{"num_hidden_layers": 10, "hidden_size": 320, "n_experts": 64, "experts_per_token": 4, "d_expert": 64, "d_shared_expert": 384, "hidden_act": "swiglu", "moe_layers": [2, 3, 4, 5, 6, 7, 8, 9], "router_score": "sigmoid", "normalize_top_k": false, "routed_scale": 0.5, "balance_loss": 0.000126, "balance_bias": true, "init_std_router": 0.0237, "lr_router": 0.0003, "vocab_size": 7829, "norm": "layernorm", "norm_eps": 1e-06, "tie_word_embeddings": false, "optimizer": "soap_variant", "learning_rate": 0.00202, "beta1": 0.95, "beta2": 0.99, "batch_tokens": [16384, 32768, 49152], "max_seq_len": 1024, "train_tokens": 286100000, "max_steps": 9288, "dataset": "wikipedia_en"}
Below are experts of layer 2 (counted from 0) of a mixture-of-experts language model. Rows are named router (the router's row for the expert) and show model dimensions 288-319. Each number is 50 + 15 x the weight over its row's rms, rounded and kept within 0 to 99.
After each expert's rows: a language model's description of what the expert responds to. This comes from a sample of Wikipedia text that the model never trained on.

# expert 61
router:48 73 70 31 49 41 58 68 36 69 52 52 49 72 26 46 65 67 62 49 17 12 32 38 70 40 37 44 46 53 57 37
What it handles: Month names and the nouns year or years after in, as in "In the year 1948" and "in May 2006", plus "In addition" and "at least".

# expert 22
router:42 57 92 51 48 44 51 81 72 75 55 37 58 80 38 45 62 99 82 54 42 57 38 39 80 56 42 30 70 56 51 51
What it handles: Line breaks after stub headers like Estonian footballer, occupation nouns such as professional, politician, director, teacher, and of in daughter of.

# expert 60
router:60 72 53 35 50 30 44 48 60 57 73 33 35 53 39 34 59 73 67 39 39 27 47 71 87 36 44 36 60 71 53 60
What it handles: Line breaks ending list items, table rows, citations and paragraphs, as after a year, a result or a sentence before a heading.

# expert 19
router:59 59 61 46 56 47 49 68 44 59 74 18 59 39 39 37 64 74 85 17 48 39 31 24 68 67 47 51 62 66 50 46
What it handles: The preposition about, also around, approximately and nearly, often describing what a film or series is about; also feed on and section headings.

# expert 58
router:45 60 44 50 39 43 36 47 66 72 68 48 32 58 36 27 77 72 56 54 49 33 34 44 45 33 34 17 71 63 46 26
What it handles: was, is, been, has, also, later after subject pronouns or nouns in narration, such as have been, He later, was integrated.

# expert 11
router:67 42 59 61 55 73 70 62 20 35 68 42 23 58 40 50 68 64 42 46 77 32 47 53 59 45 40 45 66 75 82 37
What it handles: Number words and digit pieces in money amounts and quantities, often after $ or a, such as million, 0,000, 00, four.

# expert 1
router:44 49 46 46 56 77 86 45 55 40 64 72 34 56 41 49 76 61 58 40 50 30 24 29 44 67 39 59 66 77 36 43
What it handles: Pieces inside number words and hyphenated compounds, such as thirty-two and hit-by-pitch, plus vote-table separators and words like touch, quarter, double.

# expert 13
router:40 47 52 40 51 69 56 38 24 51 74 48 38 71 76 45 54 69 52 49 43 41 51 46 61 31 45 34 88 71 54 55
What it handles: Compass and place words like south, north, near, village, modern; also the dots inside website addresses in infoboxes, such as www.north.com.

# expert 48
router:35 57 73 48 57 54 63 54 24 85 77 45 47 74 48 29 62 70 53 37 55 37 18 53 78 26 36 43 57 62 38 49
What it handles: Endings and particles in Spanish, French and other European names and places, such as los, des, de, la, San, Los, as in de los Reyes.

# expert 37
router:46 35 46 31 44 59 59 58 18 49 60 37 62 69 59 55 68 63 34 37 39 57 50 46 66 40 50 51 83 79 54 59
What it handles: The word at and the words after it in location phrases, such as "at the junction", "located at 115", "died at Mumbai", plus town, city, University.

# expert 54
router:39 50 57 38 48 61 72 75 35 61 54 57 68 62 48 43 66 65 56 46 41 41 25 43 57 71 50 53 53 70 32 52
What it handles: Family and role nouns after possessives like his or her, such as father, son, daughter, uncle, and endings of split words like father-in-law.

# expert 57
router:29 59 70 21 48 51 56 46 59 79 66 57 58 70 19 53 75 51 72 27 22 36 46 46 65 53 34 36 39 46 37 47
What it handles: Month names and year digits in dates, especially birth dates and terms of office, such as "March 1979", "January", "192".

# expert 26
router:60 62 99 44 29 62 67 50 49 63 44 47 41 44 40 40 59 47 58 50 38 35 20 35 92 83 45 52 53 50 17 53
What it handles: Commas closing place names in Born: lines and biographies, like Indore, Besançon, Germany, plus table pipes and "in".

# expert 20
router:50 70 73 51 46 52 57 68 33 68 68 42 47 43 35 40 88 88 70 42 51 32 33 51 70 63 40 46 44 47 63 62
What it handles: Words inside titles of works, above all "of" in titles like Adventures of, plus opening quotes such as "T and exclamation marks.

# expert 32
router:58 61 62 60 32 37 51 65 43 44 70 71 72 77 44 14 51 79 54 29 81 39 45 44 36 43 76 51 39 50 39 59
What it handles: Abstract nouns and -ation, -ion, -ment endings after the, his or its, such as exclusion, relegation, role, death, development.

# expert 29
router:43 38 82 24 41 27 53 56 48 63 47 46 65 66 31 56 66 60 52 29 31 58 61 54 82 60 63 26 69 59 57 64
What it handles: Words inside names of institutions and bodies, especially the of after them, such as Foundation of, International, Council, Institute, Department.

# expert 27
router:62 80 84 35 51 40 54 75 39 80 49 51 47 89 59 49 76 87 40 32 44 40 47 36 61 73 30 49 60 55 44 66
What it handles: Wikitext heading markers and table pipes, mainly closing "==" after section titles like History, plus separators in sports and election tables.

# expert 2
router:49 49 74 41 30 75 55 51 39 62 60 58 39 38 36 64 68 58 61 42 44 33 33 33 86 62 72 45 66 51 42 66
What it handles: Commas fused to a word's last piece, usually ending an adjective or place name, such as Gram-negative, Budapest, Russia, 2019.

# expert 30
router:53 45 70 44 57 67 65 46 37 48 71 34 48 34 49 75 71 51 54 53 43 36 29 37 79 40 59 28 67 63 61 39
What it handles: Prepositions linking events to agents, times or sources, mainly by after a passive verb (awarded by, captured by), plus from, between, through, after.

# expert 59
router:51 60 59 46 40 61 59 58 42 48 59 57 39 58 34 46 76 57 73 37 73 52 31 43 75 41 51 36 65 71 63 49
What it handles: First digits right after currency signs and digits in table score cells, such as $1, €3, +13, 0–1.

# expert 4
router:43 32 59 58 41 51 54 53 58 64 60 49 60 74 36 46 60 81 48 35 43 44 25 35 52 34 52 07 48 55 41 50
What it handles: Plural s closing decades such as 1960s and 1980s, plus nouns like Army, British, States, Senate, years, century, season.

# expert 17
router:47 60 68 58 42 74 64 40 21 70 71 47 52 62 43 57 64 78 66 21 46 51 32 41 71 36 38 22 68 54 46 49
What it handles: Geographic nouns and the prepositions after them in location descriptions, such as coast of, corner of, River, Island, Avenue, north.

# expert 42
router:57 70 57 37 38 52 60 56 45 57 57 42 50 63 42 46 85 80 61 39 37 27 16 52 69 48 43 33 65 73 42 56
What it handles: First pieces of personal names like Pet, Matt, Mich, Mac, plus of, as and the in sports and club passages.

# expert 28
router:43 62 61 30 46 63 53 76 48 57 88 59 40 62 44 40 82 83 77 26 53 40 38 37 68 62 44 25 77 52 44 53
What it handles: Colons after publisher cities (London:) and heading date ranges, plus section markers ===, ==, = and semicolons in lists.

# expert 45
router:59 52 58 66 30 52 77 52 05 55 55 41 33 68 52 51 57 82 43 34 64 25 47 23 54 47 41 29 75 73 60 60
What it handles: Percent signs, unit words and digit groups after numbers, such as "%", "km", "million", ",000", plus "of" after a quantity.

# expert 41
router:45 57 56 45 44 44 62 62 43 58 64 31 55 60 42 40 94 96 69 39 60 27 28 47 63 64 57 20 57 57 54 68
What it handles: First fragments of split lowercase words, especially w, sk, sl, writ, often in song titles or quotes, such as w-on, w-itchcraft.

# expert 44
router:24 46 36 43 35 61 60 54 49 70 51 70 71 68 31 55 72 63 48 47 67 62 31 55 45 64 25 51 35 54 41 49
What it handles: Possessive 's and possessive pronouns his, her, their, its, and the word right after them, such as senior, own.

# expert 9
router:63 55 70 60 47 57 66 61 51 51 55 55 36 47 58 36 68 85 50 32 54 37 35 59 70 62 51 41 48 78 44 67
What it handles: The article "the" and possessive determiners after prepositions, as in "of the population", "one of the most", "its".

# expert 33
router:64 43 81 51 56 81 58 75 50 80 53 44 54 51 52 49 63 52 42 15 58 48 38 31 48 67 41 26 61 44 67 62
What it handles: Prepositions "for" and "with", strongest for teams in sports bios, as in "played for the Boston Red Sox", "resigned for personal reasons".

# expert 38
router:65 51 59 61 23 42 51 65 40 51 65 48 29 54 54 44 74 48 67 49 42 45 12 46 62 48 65 46 60 62 19 33
What it handles: The preposition "in", also at, within and during, often placing events, sports results and championships in a city or year.

# expert 51
router:78 60 54 39 54 52 42 74 33 71 60 45 51 59 30 45 71 59 67 14 52 40 33 30 86 43 44 44 66 78 54 52
What it handles: Line breaks and heading markers ending wiki tables, especially after "Swing" rows in election results, plus vote, percent and column headers.

# expert 47
router:49 59 64 27 41 65 53 62 43 58 58 42 59 76 33 21 70 66 57 47 50 10 32 47 74 55 48 37 66 61 37 59
What it handles: Single consonant pieces inside foreign or rare names and words, such as Hidal-g-o, Wehr-m-acht, Manoeu-v-re, plus table pipes and minus signs.

# expert 36
router:46 55 68 51 47 58 60 52 29 57 58 29 33 59 55 72 63 56 88 27 37 54 14 35 62 54 70 51 46 67 27 66
What it handles: Word and syllable pieces inside names and words, especially Korean and Japanese names, plus digits in scores, year ranges and table numbers like 20–22, 1892–1986.

# expert 53
router:49 65 54 37 46 46 77 55 28 71 64 44 49 95 44 28 74 95 48 51 65 45 39 37 87 68 47 39 64 76 60 47
What it handles: Capital letters inside acronyms and abbreviations, often in parentheses after a spelled-out name, such as (MME), (MBA), FDP, (ICC).

# expert 63
router:69 67 52 53 62 64 61 63 42 63 64 45 49 46 37 31 81 67 81 27 41 59 26 54 59 40 44 40 66 47 25 64
What it handles: Sentence-initial he, she and it after a date phrase or period, as in "From 2007 to 2009 he", plus degree signs in coordinates.

# expert 24
router:46 46 57 42 60 56 62 47 35 86 78 39 27 78 39 41 60 78 87 10 51 33 17 60 65 32 27 27 52 81 45 43
What it handles: Short word pieces in French, Spanish and similar names or titles, like Le, De, re, La, es, often after parentheses or quotes.

# expert 39
router:33 56 62 32 50 53 50 63 51 74 52 55 62 44 37 35 51 83 62 24 49 40 33 34 56 38 29 20 64 46 55 62
What it handles: Forms of have, such as had, has, having, often starting a verb phrase after a subject, plus is, was, took and make.

# expert 56
router:71 69 52 24 49 57 47 43 55 49 64 36 60 79 54 46 60 75 64 46 33 62 22 26 86 58 49 31 57 52 53 54
What it handles: Words from office-holder biographies and succession boxes, such as served, Preceded, Succeeded, politician, and the table pipes starting their rows.

# expert 8
router:44 61 88 50 54 61 56 57 44 50 62 48 60 63 58 48 68 75 50 27 55 38 36 48 59 71 45 36 60 70 56 59
What it handles: Word-internal pieces, mostly adjective and nationality suffixes such as -ic, -ian, -an, -ical, in Roman, panoramic, Angolan, Florida.

# expert 15
router:29 58 77 48 62 60 53 55 43 66 56 33 41 63 30 42 68 61 81 18 56 36 29 31 48 61 35 44 86 50 29 57
What it handles: Purpose "to" after nouns or verbs, plus prepositions and modals starting a clause, such as "ability to access", "using", "into", "can".

# expert 16
router:31 65 64 51 76 52 36 35 44 76 54 50 52 69 41 42 68 48 59 39 49 38 43 39 72 48 47 53 56 57 22 74
What it handles: The word to after verbs or objects (urging them to, rise to), plus modals would, can, will, may, could.

# expert 5
router:52 56 66 21 41 35 67 34 56 54 60 50 69 65 34 42 46 71 63 24 53 42 26 43 44 36 58 33 51 91 57 56
What it handles: Plural suffixes and plural nouns after counts or quantifiers, such as squadron-s, berth-s, goal-s, -ings, -ations, people, members.

# expert 6
router:56 61 67 43 33 58 30 69 37 46 48 46 39 63 23 39 58 64 62 33 35 39 58 55 75 71 74 52 63 69 62 69
What it handles: Past participles and verb endings after was, is, the or a, such as used, known, released, -ed, -ated, often followed by by or in.

# expert 52
router:37 49 33 38 49 48 54 37 70 82 59 39 32 62 35 35 45 95 48 41 56 38 28 50 62 29 31 41 63 78 56 50
What it handles: The word as in roles and descriptions (Nancy McKeon as, portrayed as, served as), plus became, because, and election-table pipes.

# expert 12
router:41 61 52 40 63 58 61 73 57 62 59 36 81 71 33 44 59 48 56 20 50 45 50 53 99 34 59 39 71 61 26 50
What it handles: Prepositions introducing dates and periods, such as on, In, until, after, during, and the dash in office-term ranges like 1987 – 2002.

# expert 34
router:59 65 44 46 56 76 58 63 49 31 51 23 44 38 52 79 56 58 80 36 58 26 38 64 73 61 44 39 55 67 70 32
What it handles: Words right after a, an or one, such as number in a number of, fifth, sixth, another, new, member.

# expert 3
router:57 57 66 39 42 54 63 54 40 71 65 48 53 58 39 41 71 83 62 25 48 31 26 37 81 54 47 33 64 68 48 55
What it handles: Word pieces inside proper names, mostly surname endings and initials after a capital, such as inson, stein, nold, cel.

# expert 62
router:48 72 44 46 32 61 49 42 45 47 52 45 33 47 31 11 69 81 51 09 48 06 54 22 38 50 45 42 47 58 43 83
What it handles: Coordinating links between listed items, mostly "and", plus or, slash, ampersand and semicolon, as in "film, and television".

# expert 40
router:62 49 54 29 40 39 34 40 38 83 47 30 47 52 43 34 85 94 56 69 45 35 25 48 38 32 39 07 58 70 39 51
What it handles: Forms of be and have after a subject, often in whether-clauses, such as are, is, were, had.

# expert 0
router:21 52 60 39 48 63 58 56 50 68 65 71 51 72 35 37 84 73 56 24 50 33 22 70 69 52 61 37 48 51 46 56
What it handles: Connectives and commas that open a new clause, like that, which, when, However, but, and commas after years or decades (1980s, 2025,).

# expert 18
router:44 48 56 48 48 51 81 62 51 66 59 38 49 57 37 51 64 87 79 33 35 45 08 41 71 62 51 24 59 83 39 65
What it handles: Line breaks, indentation and table pipes in bulleted lists, credits and infobox fields like Species: or Position:, plus capital letters starting names.

# expert 43
router:60 54 78 31 46 59 49 62 45 53 70 46 57 67 37 41 81 85 59 21 62 52 44 45 83 59 32 25 67 56 42 45
What it handles: The -ing suffix on verbs, such as administering, mixing, co-opting, and the word of after nouns like president or co-founders.

# expert 46
router:47 30 59 56 44 63 64 58 20 82 49 46 60 47 50 52 74 65 43 47 24 62 46 41 58 58 31 57 67 81 40 48
What it handles: Digits in geographic coordinates after W / and degree marks, such as 43, 79, 32, plus numbers and separators in tables.

# expert 25
router:47 20 77 45 60 42 56 53 59 64 66 44 54 67 42 55 88 57 56 41 43 69 43 52 58 50 59 29 45 84 53 66
What it handles: Political office words like President, Minister, Deputy, appointed, and line-start dashes in officeholder and taxonomy infoboxes, such as "- Prime Minister:".

# expert 55
router:34 55 43 24 59 64 71 59 45 49 72 21 37 63 26 60 73 66 56 25 56 49 25 43 50 43 57 39 62 73 45 52
What it handles: The articles a and an, also this, some and one, which begin noun phrases, such as "working in a studio" and "is an English singer".

# expert 23
router:53 49 46 35 70 34 58 40 25 69 75 61 54 46 32 43 72 70 71 49 19 40 32 37 50 52 51 25 51 58 49 38
What it handles: Line-initial dashes and table pipes in infobox-style lists for albums and places, plus media nouns such as album, film, published.

# expert 49
router:42 74 87 39 58 48 78 63 26 61 68 58 48 36 34 39 68 63 58 38 54 33 16 52 54 42 37 33 61 48 39 47
What it handles: Single letters and word pieces in the middle of long or foreign words, especially h and y, such as hermap-h-roditic, hemorr-h-agic, Marath-i.

# expert 31
router:59 53 64 50 32 36 60 51 48 51 73 39 47 69 35 39 70 83 54 31 65 43 32 41 71 46 41 31 57 62 36 60
What it handles: Table pipes, numbers, percentages and signs inside data tables such as climate tables, election results and sports statistics, e.g. "(24.7)".

# expert 14
router:59 56 66 49 38 59 34 80 43 35 42 65 52 73 48 45 54 57 80 34 30 47 31 29 63 36 51 32 59 79 32 48
What it handles: Line breaks before list items or table rows in infobox-style entries, plus capitalised word-starting pieces such as R, P, Al, Col.

# expert 50
router:62 68 58 61 48 43 57 54 37 62 51 57 48 75 46 60 58 84 65 46 50 36 33 41 47 37 60 25 41 58 63 25
What it handles: Latin endings and labels in species infoboxes, such as -us, -ides, -a, Genus:, Species:, Family:, plus "of" in definitions.